From a checkpoint of a small mixture-of-experts model trained on Wikipedia: 6.02M parameters.
Below are experts of layer 2 (counted from 0) of a mixture-of-experts language model. Rows are named gate (a neuron's input weights, with its number), up (a neuron's input weights, with its number) and show model dimensions 64-127. Each number is 200 + 30 x the weight over its row's rms, rounded and kept within 0 to 999.
Before each expert's rows: a language model's description of what the expert responds to. This comes from a sample of Wikipedia text that the model never trained on.

# expert 1
Description: Word-ending pieces such as y, es, ly, ies, often closing names or plurals, like Morphey, representatives, Clyde, notions.
gate0,260,257,172,163,258,237,228,190,172,245,255,179,157,163,206,192,167,158,168,220,147,169,172,217,159,221,181,179,230,169,220,198,245,220,212,254,229,203,228,168,248,168,258,220,159,220,207,222,207,173,230,196,200,164,219,198,229,205,170,159,181,162,224,214
up0,177,233,188,164,218,176,259,209,191,207,213,262,195,170,203,179,145,220,184,194,157,184,236,194,176,215,145,175,226,160,193,248,158,184,201,214,238,220,165,200,193,206,241,293,196,156,223,173,172,183,213,219,194,243,202,166,263,195,140,188,183,216,274,241
gate1,241,141,202,218,196,216,215,189,180,199,225,228,150,269,222,178,193,242,222,220,203,207,180,204,259,218,194,189,221,174,236,149,235,288,232,169,223,188,167,213,189,198,249,236,237,217,218,129,244,188,194,190,190,229,257,195,188,193,162,237,215,231,201,162
up1,215,233,195,164,228,230,222,179,207,214,199,173,236,244,197,194,199,215,161,176,200,190,258,162,164,159,173,188,205,175,173,194,150,220,213,210,217,214,224,236,204,162,212,192,161,169,197,210,174,238,149,241,249,185,229,145,224,210,308,210,165,157,199,213
gate2,258,200,201,189,202,193,177,212,241,210,184,201,174,226,145,182,204,196,211,190,210,237,241,141,232,197,237,191,234,192,206,228,212,207,204,285,191,157,199,227,199,167,179,190,178,224,201,247,146,220,143,207,197,272,202,193,255,179,255,177,243,248,216,196
up2,278,194,213,183,167,265,217,188,198,229,219,229,183,182,189,172,257,216,183,258,214,244,160,245,169,159,238,152,194,192,173,216,225,201,202,207,265,159,212,190,196,150,196,216,178,185,187,254,175,157,169,186,193,193,206,153,207,204,235,161,226,192,204,177
gate3,284,163,206,216,236,228,181,168,194,164,200,202,145,243,217,201,206,213,224,244,167,238,227,155,184,145,168,181,190,142,235,189,182,183,170,232,197,184,191,164,261,195,276,216,199,201,217,258,181,247,162,170,207,246,239,203,159,163,174,198,198,189,199,200
up3,151,262,238,224,173,199,216,189,233,242,240,155,232,183,181,209,161,158,200,225,205,187,172,178,214,206,203,189,209,150,173,129,154,235,215,172,195,203,199,214,190,213,154,237,177,170,160,182,185,211,196,197,176,207,201,171,174,212,175,180,190,232,241,181
gate4,214,203,130,209,231,192,207,255,182,229,256,178,198,223,198,190,190,253,212,200,191,264,186,196,238,220,215,193,225,209,180,188,207,236,168,203,210,220,232,161,266,205,198,244,185,219,213,219,153,204,250,218,217,202,263,164,247,210,155,168,166,177,211,241
up4,285,201,183,264,214,140,170,173,176,225,206,243,186,215,207,199,262,189,214,211,221,173,171,238,178,248,233,189,276,201,218,218,213,185,173,205,132,194,220,173,224,212,213,212,206,253,180,197,227,199,203,185,203,228,213,187,197,197,182,170,165,220,202,218
gate5,227,202,249,240,246,217,209,151,164,226,194,231,242,217,177,170,232,216,174,204,171,214,184,161,203,178,178,174,184,227,229,208,176,237,133,188,213,188,231,156,201,196,212,204,227,170,226,206,218,158,205,173,211,183,159,157,181,192,189,203,180,262,232,184
up5,231,191,136,215,220,201,155,156,171,157,241,259,175,216,199,194,220,246,171,227,173,201,193,189,178,153,195,123,176,194,232,235,194,196,185,199,232,206,182,246,217,166,180,207,213,214,197,250,233,210,192,153,233,177,204,152,225,180,239,242,218,212,189,173

# expert 16
Description: Single capital letters and short pieces inside acronyms, codes and names, like GMT, PDCNB, InChI, Gibbs, embassy.
gate0,200,161,225,186,248,198,219,198,211,215,177,167,172,221,248,180,222,187,215,195,217,134,201,171,240,220,228,262,216,218,174,178,220,216,223,156,200,217,147,148,237,213,233,156,207,202,252,208,166,167,228,180,173,183,193,185,187,221,253,178,192,252,229,202
up0,166,165,175,200,212,222,216,161,172,181,240,155,210,175,243,227,201,221,224,259,220,207,200,257,189,227,166,237,173,183,183,209,255,201,170,231,214,199,231,178,254,176,174,184,218,216,220,247,218,214,239,234,253,171,233,205,157,242,212,190,204,125,174,184
gate1,188,225,228,220,181,224,192,209,228,276,205,181,189,224,209,179,238,223,165,214,166,205,200,212,221,176,212,216,246,181,192,204,199,220,216,236,243,248,211,216,224,177,238,220,220,224,205,159,221,264,192,202,168,248,144,178,203,187,237,211,195,211,216,245
up1,180,195,226,166,198,169,185,208,201,151,235,207,138,212,205,154,213,195,185,202,128,142,158,201,190,202,215,178,135,165,187,211,151,195,171,222,215,195,199,222,204,221,223,179,186,202,194,156,201,191,237,189,237,197,277,168,209,184,205,193,212,256,140,119
gate2,184,213,244,249,196,193,190,159,212,180,160,210,189,209,223,176,135,206,219,166,231,160,235,235,181,211,194,210,171,152,167,162,209,200,182,203,183,203,155,153,245,209,195,275,217,224,261,195,180,188,230,176,205,147,226,238,213,198,149,203,204,174,198,219
up2,180,206,169,225,218,235,190,157,184,189,158,236,203,198,273,228,161,149,169,175,246,222,166,196,147,189,189,155,186,168,216,159,197,207,153,213,153,202,164,205,228,181,227,257,217,240,189,244,223,206,185,191,240,180,188,211,205,152,194,162,180,178,171,248
gate3,214,195,186,287,214,203,206,183,240,235,126,163,216,203,175,182,218,184,204,213,215,202,223,208,232,235,179,205,188,234,218,242,209,199,204,216,170,200,212,163,251,209,195,220,221,174,246,162,175,180,219,203,150,149,183,232,193,241,212,200,177,175,184,242
up3,182,238,205,244,190,191,190,205,152,252,220,201,132,160,217,148,208,206,219,184,240,234,202,185,138,150,231,156,203,183,190,187,182,186,185,222,179,215,261,190,170,183,225,233,219,206,230,212,260,175,246,262,224,232,121,215,193,217,215,193,148,170,210,168
gate4,168,251,166,193,209,209,238,166,236,183,213,234,170,226,189,169,210,197,175,222,222,222,216,151,224,180,217,188,225,206,203,242,233,182,201,187,191,175,208,169,189,207,167,220,211,285,234,211,208,246,234,218,208,197,202,229,232,149,235,202,196,197,194,195
up4,241,163,217,225,210,207,240,181,222,210,204,204,150,202,161,217,237,224,204,245,167,160,145,125,196,166,256,212,176,257,178,209,239,193,181,202,291,154,198,188,189,204,241,179,235,195,200,212,211,250,147,194,136,213,212,190,253,215,174,148,178,217,258,207
gate5,218,220,230,219,214,187,239,211,179,199,168,164,165,173,192,221,202,154,230,194,183,199,183,189,206,142,193,245,163,177,146,177,217,181,160,198,184,174,169,223,230,242,243,216,245,187,218,224,180,201,187,230,187,269,219,182,204,241,209,224,145,207,223,195
up5,217,174,166,202,171,196,210,181,155,225,193,219,150,135,255,218,206,201,173,174,184,231,173,190,235,149,210,215,134,222,228,213,160,199,186,127,202,226,202,184,176,235,228,166,251,243,199,229,201,179,158,225,207,181,225,210,157,264,197,221,173,193,217,167

# expert 22
Description: First piece of lowercase words after the, a or a hyphen, like st in stem, dis, c in called, v in various.
gate0,163,216,246,159,213,227,209,184,189,203,168,194,204,231,222,217,236,193,203,253,208,175,240,176,156,206,210,252,200,207,188,167,168,215,163,183,198,135,186,179,156,192,229,182,178,209,185,194,256,199,181,164,166,242,209,181,199,229,209,251,214,183,229,156
up0,244,238,234,198,177,160,192,247,219,218,187,181,196,151,189,148,243,184,206,225,197,180,210,160,255,164,212,194,165,221,174,214,185,231,164,252,162,185,197,208,233,179,204,224,180,247,157,209,127,205,252,181,194,200,207,167,219,185,190,211,162,205,165,250
gate1,218,201,165,212,192,243,151,164,252,176,172,259,177,214,225,162,144,231,266,230,230,171,205,194,127,157,187,217,226,188,187,193,162,159,182,248,165,194,179,196,205,236,169,167,255,179,251,176,199,190,144,154,151,191,213,244,203,256,211,221,226,221,199,165
up1,228,218,215,175,219,189,246,238,199,214,181,179,202,225,193,193,254,174,190,234,148,189,200,207,181,219,234,204,205,202,227,220,203,232,253,160,250,212,172,174,189,180,187,198,181,238,186,173,157,164,219,200,196,230,184,143,228,199,211,171,200,194,252,247
gate2,147,253,206,199,180,182,173,207,168,220,176,272,228,212,244,213,190,115,242,184,186,222,190,220,238,191,224,200,204,170,228,185,228,194,172,167,201,256,246,214,230,260,182,215,151,185,247,181,210,227,201,233,177,168,200,173,162,176,210,178,190,211,198,187
up2,156,216,238,203,190,144,191,148,204,215,224,258,218,263,244,239,205,114,199,184,196,213,213,190,239,162,195,193,155,158,193,168,192,179,220,214,208,258,222,269,169,221,224,228,160,224,210,197,202,185,215,235,181,159,214,138,178,170,228,158,212,168,210,156
gate3,223,226,206,234,235,178,231,144,182,179,169,183,190,194,215,212,209,269,204,177,165,237,235,253,186,204,243,223,234,166,170,151,216,207,165,186,204,275,185,241,186,234,245,273,197,186,214,200,203,196,170,201,155,236,213,228,180,170,250,229,192,223,162,231
up3,224,200,213,222,238,249,193,225,200,172,193,165,228,224,229,157,264,160,250,154,224,172,222,191,179,153,202,235,191,179,213,202,216,198,243,187,234,185,185,177,225,207,190,227,160,186,165,196,157,197,177,179,146,174,223,158,169,153,221,247,167,191,200,202
gate4,166,250,223,148,166,220,212,253,224,209,182,202,173,233,201,179,196,233,241,183,235,128,209,173,215,199,168,237,226,197,235,213,212,203,191,187,220,231,206,178,212,190,238,189,196,155,185,250,169,175,241,173,226,210,187,234,168,210,169,202,149,171,280,293
up4,232,197,268,211,181,188,186,275,248,214,167,170,239,184,188,173,200,200,221,221,227,161,222,233,187,209,234,241,220,151,229,206,212,191,156,205,203,228,228,218,227,153,203,161,195,237,200,190,202,226,142,183,185,236,202,219,195,211,206,223,239,167,191,206
gate5,231,190,182,247,192,235,180,172,201,184,195,189,188,198,134,156,246,252,216,218,194,205,212,175,171,214,144,196,196,179,221,164,157,224,242,245,180,206,182,242,197,198,244,150,207,192,197,201,152,233,206,238,188,202,203,221,256,176,224,134,127,211,205,206
up5,171,160,173,221,129,174,184,227,174,206,141,223,188,153,207,198,234,227,239,189,204,239,177,210,186,220,226,231,216,222,177,204,186,161,228,194,162,204,160,182,172,231,193,197,208,286,138,215,181,188,182,244,201,197,238,178,216,209,226,190,180,237,222,213

# expert 8
Description: Single consonant word pieces inside words, often right after an initial s, e.g. n in snow and snake, b in observing.
gate0,227,189,185,192,198,232,282,199,204,204,176,169,182,191,201,173,171,246,214,195,204,135,199,191,126,186,160,176,216,211,173,233,178,302,136,187,205,200,176,174,216,201,150,175,246,226,227,221,239,208,230,227,235,189,191,190,190,174,141,211,183,205,207,200
up0,173,240,235,217,165,240,186,170,197,214,197,222,212,201,195,200,205,145,268,104,208,214,213,203,205,236,218,165,119,183,198,177,218,198,233,222,192,215,225,132,205,128,181,221,178,193,190,248,180,196,181,230,198,204,189,185,200,221,219,186,187,232,183,203
gate1,207,165,197,163,210,227,197,173,204,192,210,180,200,172,186,167,149,257,230,179,203,197,206,204,112,252,213,188,264,175,188,233,219,136,222,200,199,239,211,223,209,192,201,241,125,221,210,175,196,142,185,209,243,219,226,173,185,213,205,212,222,260,228,218
up1,171,171,184,193,212,192,217,202,233,199,133,201,228,185,173,185,187,180,233,226,265,220,189,179,223,239,138,212,229,164,218,253,197,228,247,171,248,162,186,140,175,214,205,196,191,220,204,238,189,241,154,203,212,171,158,222,205,168,161,208,199,222,207,197
gate2,238,189,223,232,201,204,221,206,229,218,139,243,232,199,220,188,159,181,200,184,203,169,175,178,202,157,170,211,165,198,201,209,244,212,271,121,153,194,110,197,166,253,185,225,220,205,202,197,247,187,202,183,148,240,176,278,187,162,227,203,249,223,156,254
up2,192,192,218,209,146,193,175,173,210,203,155,235,202,242,186,232,159,197,259,185,241,207,174,220,221,172,252,177,151,185,219,179,169,125,212,201,201,220,190,191,170,168,229,241,186,175,227,223,198,190,163,212,211,222,175,181,171,177,232,165,160,181,219,249
gate3,219,161,207,218,205,191,154,172,226,195,189,233,236,237,206,276,182,186,242,168,155,222,188,184,193,250,219,224,222,237,164,142,259,198,173,166,213,212,150,181,188,180,252,185,230,165,224,237,161,195,134,147,176,216,208,207,170,231,227,191,217,155,224,172
up3,196,189,148,221,248,208,192,162,194,197,179,142,211,182,179,144,188,193,267,168,236,198,162,218,210,193,144,235,257,240,203,219,216,193,224,243,175,168,248,226,161,216,247,178,205,222,246,220,178,174,213,259,186,221,209,230,159,193,179,184,167,185,290,180
gate4,176,221,208,231,198,194,140,175,202,218,188,232,161,179,227,187,201,191,178,181,181,183,225,160,209,226,153,195,214,173,222,181,215,234,223,200,162,183,194,208,220,219,238,214,174,192,219,197,215,212,157,216,224,279,195,245,140,173,225,168,204,227,167,196
up4,166,249,193,184,237,191,156,204,178,188,226,155,159,128,226,171,208,152,201,176,227,218,210,181,207,239,161,203,251,198,197,180,228,202,228,216,207,205,230,227,210,181,224,216,213,250,226,195,212,149,176,239,192,211,179,212,255,210,196,214,224,199,191,258
gate5,243,237,221,213,163,167,206,176,215,154,158,219,214,157,216,168,202,151,229,200,245,144,207,173,191,146,229,208,119,239,171,195,199,177,148,212,204,236,177,196,192,224,208,240,197,163,223,200,123,204,209,223,211,225,230,230,197,223,160,226,215,180,169,218
up5,214,201,166,196,208,122,228,217,255,222,219,154,208,190,218,181,171,221,150,226,207,189,226,204,201,164,232,154,132,217,225,202,237,205,181,206,176,166,137,216,208,239,191,232,170,166,185,193,282,179,255,221,156,172,184,207,238,168,233,179,112,217,217,238

# expert 15
Description: Single consonant pieces (g, r, m, k) early in a word, often right after its first letters, as in Beginning, rebranded, drums, Egypt.
gate0,241,217,204,165,185,125,141,162,156,224,226,207,160,264,216,187,220,179,201,183,185,204,250,203,228,199,204,234,214,175,131,215,240,177,203,179,208,176,165,172,223,229,227,194,218,213,172,208,188,189,167,191,235,247,208,197,159,176,222,177,168,192,148,249
up0,213,181,199,181,214,133,148,141,197,203,178,208,226,209,204,242,214,247,225,219,224,200,146,184,218,212,204,246,202,212,210,167,172,123,222,158,206,167,180,207,154,184,226,192,282,224,225,173,226,234,198,237,181,193,198,208,173,227,179,206,223,232,193,175
gate1,208,212,167,180,187,156,177,142,186,191,182,235,201,164,224,186,183,201,231,224,199,188,182,213,148,194,231,247,204,186,197,159,192,233,187,249,233,223,173,202,181,199,183,230,254,228,222,186,169,229,168,246,220,262,207,179,188,155,231,268,247,260,168,234
up1,228,225,213,171,232,210,248,272,209,187,177,170,203,219,174,233,187,151,225,187,219,236,193,194,186,189,187,220,189,190,246,234,181,153,230,150,187,169,168,139,197,170,225,146,214,214,194,185,245,185,206,166,169,171,161,235,157,236,229,174,193,158,222,164
gate2,209,150,151,230,231,211,213,169,196,202,231,232,165,228,150,237,176,169,185,178,219,225,165,141,197,142,191,202,209,187,170,141,256,169,215,230,207,222,186,144,212,208,211,180,211,260,241,210,251,180,203,190,227,224,177,196,241,227,203,171,173,224,215,204
up2,218,154,242,175,176,150,236,192,224,211,202,186,195,228,180,142,184,151,167,159,189,218,187,201,246,193,170,226,160,255,232,220,216,172,186,183,224,198,187,159,182,235,202,171,185,226,237,182,231,168,212,169,227,205,235,210,239,216,210,227,170,189,205,213
gate3,188,229,242,217,202,203,246,191,172,248,248,190,190,191,191,222,182,200,167,146,217,195,221,181,205,165,239,180,192,160,164,115,219,217,213,247,210,215,214,228,183,180,192,183,252,195,208,174,213,218,237,249,175,169,236,188,187,215,216,221,174,172,191,222
up3,215,203,218,160,232,203,206,223,168,217,198,177,225,264,223,173,214,258,245,181,148,201,174,210,221,229,193,135,175,165,245,236,171,188,143,196,183,213,178,163,213,177,222,181,153,169,137,198,201,163,224,238,257,145,183,180,216,237,176,185,194,171,181,167
gate4,248,162,224,172,213,279,167,246,209,165,169,220,185,237,175,196,146,214,186,198,156,202,199,184,153,182,229,150,221,198,217,232,215,263,226,247,194,203,206,211,210,170,216,220,211,209,151,213,183,156,192,192,201,186,193,191,161,207,167,216,152,236,251,184
up4,183,250,191,162,168,277,211,211,248,198,232,183,193,242,174,186,165,195,206,179,203,224,129,205,187,215,176,132,186,185,127,203,223,169,214,177,214,241,223,222,193,234,224,178,236,212,214,181,164,221,149,223,157,183,180,160,204,226,244,212,244,182,189,208
gate5,223,179,260,183,190,200,210,200,204,176,264,210,188,224,209,191,211,245,189,177,185,214,197,194,212,143,184,211,204,194,202,169,157,134,188,181,198,220,226,222,244,186,230,146,233,226,221,165,183,189,161,171,204,206,261,159,144,211,202,213,146,221,167,118
up5,203,163,170,213,199,224,193,190,133,202,206,232,177,218,270,201,209,238,187,189,218,190,209,210,264,149,218,197,212,245,180,171,259,208,154,158,168,230,203,210,169,192,198,231,151,157,189,237,226,196,220,227,165,230,202,193,212,211,190,213,218,213,190,189

# expert 14
Description: Mid-word and suffix pieces, e.g. al in behalf and females, ing in beginning, ical, ous, often after h.
gate0,242,262,202,237,234,224,227,224,194,192,147,257,214,249,171,220,160,160,148,193,225,252,243,192,219,200,186,209,240,172,220,214,228,193,223,198,183,233,198,143,240,171,220,179,215,201,241,172,145,197,202,202,182,156,197,184,219,288,208,200,213,154,198,211
up0,150,197,142,164,204,250,186,207,182,189,229,253,197,193,229,233,145,172,196,197,232,151,189,240,171,192,182,207,172,239,164,182,176,176,214,212,193,238,180,190,197,204,211,211,247,206,180,157,253,234,167,191,186,177,189,204,194,152,177,182,175,242,247,244
gate1,215,162,226,228,229,194,192,240,245,190,256,212,186,277,181,195,211,191,222,236,236,118,136,191,191,213,205,218,262,226,228,185,244,205,203,232,193,202,230,173,251,217,207,171,234,170,213,163,188,144,227,200,179,227,235,239,207,185,195,182,189,194,212,216
up1,189,252,142,181,155,172,211,192,193,197,200,171,233,174,192,185,181,181,189,185,167,225,206,195,222,157,136,238,157,187,186,225,214,187,178,221,202,175,175,177,145,138,232,250,184,224,194,174,232,239,178,166,240,222,183,217,242,218,169,180,199,185,225,215
gate2,256,225,235,215,255,238,225,200,168,198,181,164,181,217,200,140,199,215,248,222,228,181,188,155,162,220,120,214,227,199,200,195,225,221,213,210,154,197,213,207,194,218,206,194,230,143,216,197,202,98,218,185,135,206,219,215,191,243,208,189,232,178,201,223
up2,201,200,190,211,220,192,166,182,151,167,214,157,176,236,226,187,229,158,184,224,204,227,188,189,215,215,178,166,175,174,189,175,165,204,202,183,146,202,164,235,174,149,233,188,149,165,244,209,150,196,185,184,202,183,197,214,217,173,167,211,194,128,230,186
gate3,242,193,193,230,150,209,211,148,181,196,229,225,183,208,196,207,200,204,199,236,197,203,134,190,195,149,256,165,170,240,175,204,189,226,224,216,207,175,243,219,172,180,198,186,195,177,227,214,196,198,208,236,192,267,201,203,231,170,176,181,166,179,234,198
up3,196,244,186,151,210,136,251,234,169,223,229,178,165,173,194,208,166,160,238,146,212,228,169,171,228,236,195,240,199,189,186,165,191,153,219,190,242,239,156,209,252,190,204,189,192,239,216,197,225,173,201,157,194,176,173,232,176,170,229,197,187,208,241,211
gate4,230,209,227,267,199,183,228,218,196,167,162,193,225,199,193,186,235,173,165,173,176,165,189,167,238,191,177,187,190,224,170,131,211,263,210,190,210,172,216,156,212,235,178,201,208,205,174,246,219,143,243,226,188,195,200,226,223,194,217,146,194,254,218,171
up4,200,181,156,150,243,214,206,221,230,206,143,206,186,214,247,146,212,181,178,235,185,124,184,207,163,193,177,171,183,224,181,197,204,176,236,233,251,131,228,228,162,246,189,192,204,239,218,166,192,193,205,232,199,230,187,217,218,197,210,163,207,185,172,174
gate5,228,206,228,179,241,146,189,185,198,219,194,189,190,189,185,185,206,205,251,223,218,176,211,189,225,171,252,211,155,204,169,214,176,129,211,152,170,231,210,193,198,276,187,230,185,150,218,157,172,208,218,195,221,224,258,213,170,203,160,181,172,212,208,184
up5,190,199,211,156,243,226,210,208,191,207,224,175,228,233,235,182,236,170,183,216,182,170,195,219,244,205,240,124,192,208,208,139,178,260,197,254,197,180,215,181,159,178,211,186,238,178,190,228,161,237,218,153,232,218,244,187,204,213,194,165,168,248,218,188

# expert 11
Description: Final vowel pieces closing names and Latinate words, e.g. o in Barranco, a in data, ium in Stadium, ia, ina.
gate0,182,177,275,163,210,220,229,152,207,191,186,220,162,194,198,229,175,134,265,195,168,174,151,180,212,203,172,188,263,183,157,223,169,180,169,218,232,201,175,226,210,259,184,188,245,183,213,171,207,214,218,233,200,191,254,203,171,260,203,177,195,196,218,176
up0,162,185,207,212,155,211,223,183,192,205,228,205,228,231,208,158,267,209,156,177,198,208,176,195,265,220,187,145,199,182,129,154,190,186,179,189,132,212,205,242,218,210,211,196,187,168,221,148,232,242,172,190,190,184,202,210,229,208,199,228,234,191,186,195
gate1,202,199,189,271,212,201,157,223,184,173,249,253,184,221,217,242,222,182,215,195,169,169,177,203,168,195,155,240,167,104,192,231,153,190,257,202,169,208,181,233,204,232,202,175,216,226,204,203,207,199,227,221,177,201,167,207,214,188,164,192,235,206,147,165
up1,206,214,157,175,228,189,183,162,218,217,209,199,204,201,195,217,171,182,205,214,243,222,209,183,182,216,160,190,196,240,230,233,210,183,242,215,166,169,144,256,219,160,187,198,246,204,181,180,148,242,248,209,219,195,217,171,231,267,259,168,200,141,190,183
gate2,233,166,254,184,213,153,244,203,214,186,197,154,203,208,212,167,211,213,163,180,214,185,201,193,237,192,227,228,183,215,228,183,240,282,186,234,264,178,245,189,194,203,155,191,163,211,193,183,227,165,237,193,188,199,164,193,203,240,195,178,171,120,205,163
up2,168,209,203,213,161,158,194,209,210,154,212,202,205,239,234,234,231,159,189,169,174,179,201,167,186,202,218,220,196,189,121,213,153,152,157,163,182,186,201,243,226,227,218,204,217,201,234,154,216,224,228,209,201,230,202,165,149,238,210,158,236,198,173,173
gate3,219,260,205,186,251,228,211,158,191,175,217,175,133,211,214,198,187,170,178,176,173,190,240,190,213,167,182,194,226,242,190,190,242,214,162,196,204,220,164,190,186,215,220,185,239,184,224,136,205,178,149,202,147,191,215,215,184,181,169,150,126,186,179,183
up3,203,233,202,199,172,200,231,202,222,164,154,212,185,260,239,205,232,193,140,218,228,184,172,200,220,223,187,157,195,247,160,245,171,247,214,182,222,203,175,221,184,197,175,215,207,203,212,199,199,171,206,206,266,149,190,237,222,192,170,233,226,195,204,167
gate4,208,195,229,240,250,159,216,227,177,175,171,188,219,188,191,162,219,145,238,244,177,228,269,211,177,174,177,214,153,176,162,191,208,201,197,231,220,234,182,188,198,186,252,215,146,173,202,164,169,222,164,175,157,220,165,186,130,183,228,223,151,234,259,209
up4,189,227,219,187,237,224,229,254,239,237,201,209,172,265,185,203,226,189,239,198,154,256,232,188,171,161,206,200,212,219,151,177,201,190,187,201,176,235,202,160,180,216,205,198,145,195,274,189,201,170,141,200,141,253,255,179,186,179,190,227,192,260,259,224
gate5,252,170,157,187,199,244,249,189,210,233,168,231,216,230,153,211,212,127,188,175,239,251,209,168,186,215,229,183,157,197,189,181,252,249,184,201,195,196,169,160,239,230,230,249,183,236,249,179,164,210,144,188,189,213,217,216,201,241,205,205,185,189,217,282
up5,216,280,191,170,275,204,216,244,199,173,199,178,207,241,246,158,174,159,208,199,182,170,184,255,261,188,244,200,211,238,169,256,220,224,153,223,177,192,226,198,239,223,204,185,216,155,188,178,219,164,229,216,195,205,203,226,167,193,273,253,228,203,248,187

# expert 19
Description: Early pieces of words, often starting with p or P, such as p, pro, app, pol, and mid-word ist, ot, ob: Pistons, voting.
gate0,155,243,215,220,226,193,171,223,233,201,154,196,176,277,175,205,182,250,185,237,263,184,156,239,221,194,175,190,195,195,193,193,236,156,179,175,234,169,236,186,217,224,267,179,236,230,176,250,236,201,191,211,238,200,234,200,165,212,198,143,207,152,183,164
up0,190,172,153,165,246,231,202,201,258,190,191,168,219,182,230,195,130,204,147,203,214,179,157,196,200,165,213,249,209,202,202,220,229,196,204,141,199,223,175,221,191,214,171,277,257,272,176,152,198,201,136,193,234,192,216,171,231,225,193,176,184,197,196,233
gate1,216,179,195,160,229,211,244,191,205,207,168,209,150,188,192,138,179,221,179,214,188,178,196,190,185,183,205,210,228,205,197,214,220,241,223,194,202,188,201,177,286,287,241,209,208,208,205,221,212,157,214,156,194,208,195,197,146,186,164,153,173,283,250,192
up1,156,206,140,167,222,198,186,239,212,174,203,179,208,192,194,239,132,217,228,193,178,167,215,213,169,197,216,209,172,161,234,205,173,214,244,160,212,217,170,220,131,181,164,187,206,184,196,217,243,214,183,187,175,221,219,158,159,130,224,128,255,200,183,192
gate2,242,195,227,186,181,203,205,198,176,218,255,218,170,157,161,239,243,214,157,232,201,211,207,192,237,238,231,178,199,147,210,173,162,240,189,217,187,162,207,194,229,203,213,157,157,265,145,240,244,213,226,183,230,223,132,229,171,217,231,208,179,189,182,205
up2,146,167,217,235,192,214,214,224,243,196,198,154,225,243,173,188,138,152,189,188,193,152,164,212,209,197,209,197,199,193,162,209,240,243,217,173,175,203,193,199,152,156,211,202,217,184,187,151,152,252,209,206,185,244,232,153,196,207,259,257,212,117,218,179
gate3,170,204,191,181,168,224,201,151,223,219,233,228,214,238,183,198,185,173,224,168,211,206,207,171,219,179,213,169,211,186,215,183,160,214,190,276,169,151,234,191,179,210,195,143,253,159,233,238,161,155,237,237,196,203,228,175,179,228,186,179,160,215,225,250
up3,231,175,148,155,171,237,180,217,217,211,225,224,177,166,223,201,168,148,141,185,181,182,202,172,186,233,198,232,227,185,171,176,217,165,220,126,211,182,223,219,195,209,244,205,194,211,247,171,165,186,178,198,210,170,184,250,203,182,190,254,217,167,222,227
gate4,209,220,200,203,181,197,194,178,205,181,187,186,217,229,169,200,186,170,240,217,193,233,236,180,165,224,193,193,209,200,156,258,261,170,212,205,237,176,151,210,243,175,195,207,239,174,249,163,156,155,152,220,180,221,214,190,202,204,208,142,175,181,177,231
up4,240,263,213,207,208,217,303,228,202,190,190,219,162,214,141,197,146,215,211,195,222,182,199,175,211,218,222,170,194,201,185,180,229,205,150,165,188,178,212,136,207,247,206,192,183,189,205,154,157,185,193,198,244,218,226,194,238,204,233,136,170,226,211,217
gate5,232,201,176,259,185,166,206,177,208,143,186,148,170,222,134,194,204,245,182,126,164,237,230,191,175,216,189,189,224,181,202,241,268,242,168,220,204,205,198,208,232,172,235,200,245,202,188,259,192,223,170,216,203,213,157,230,184,208,190,213,190,184,185,175
up5,224,211,163,228,213,176,178,183,222,228,149,210,230,212,210,264,233,171,134,215,120,191,211,229,214,223,155,172,253,235,167,192,243,213,213,212,209,176,170,221,157,176,116,170,222,213,200,172,156,193,220,216,187,228,188,212,180,226,206,184,196,191,200,224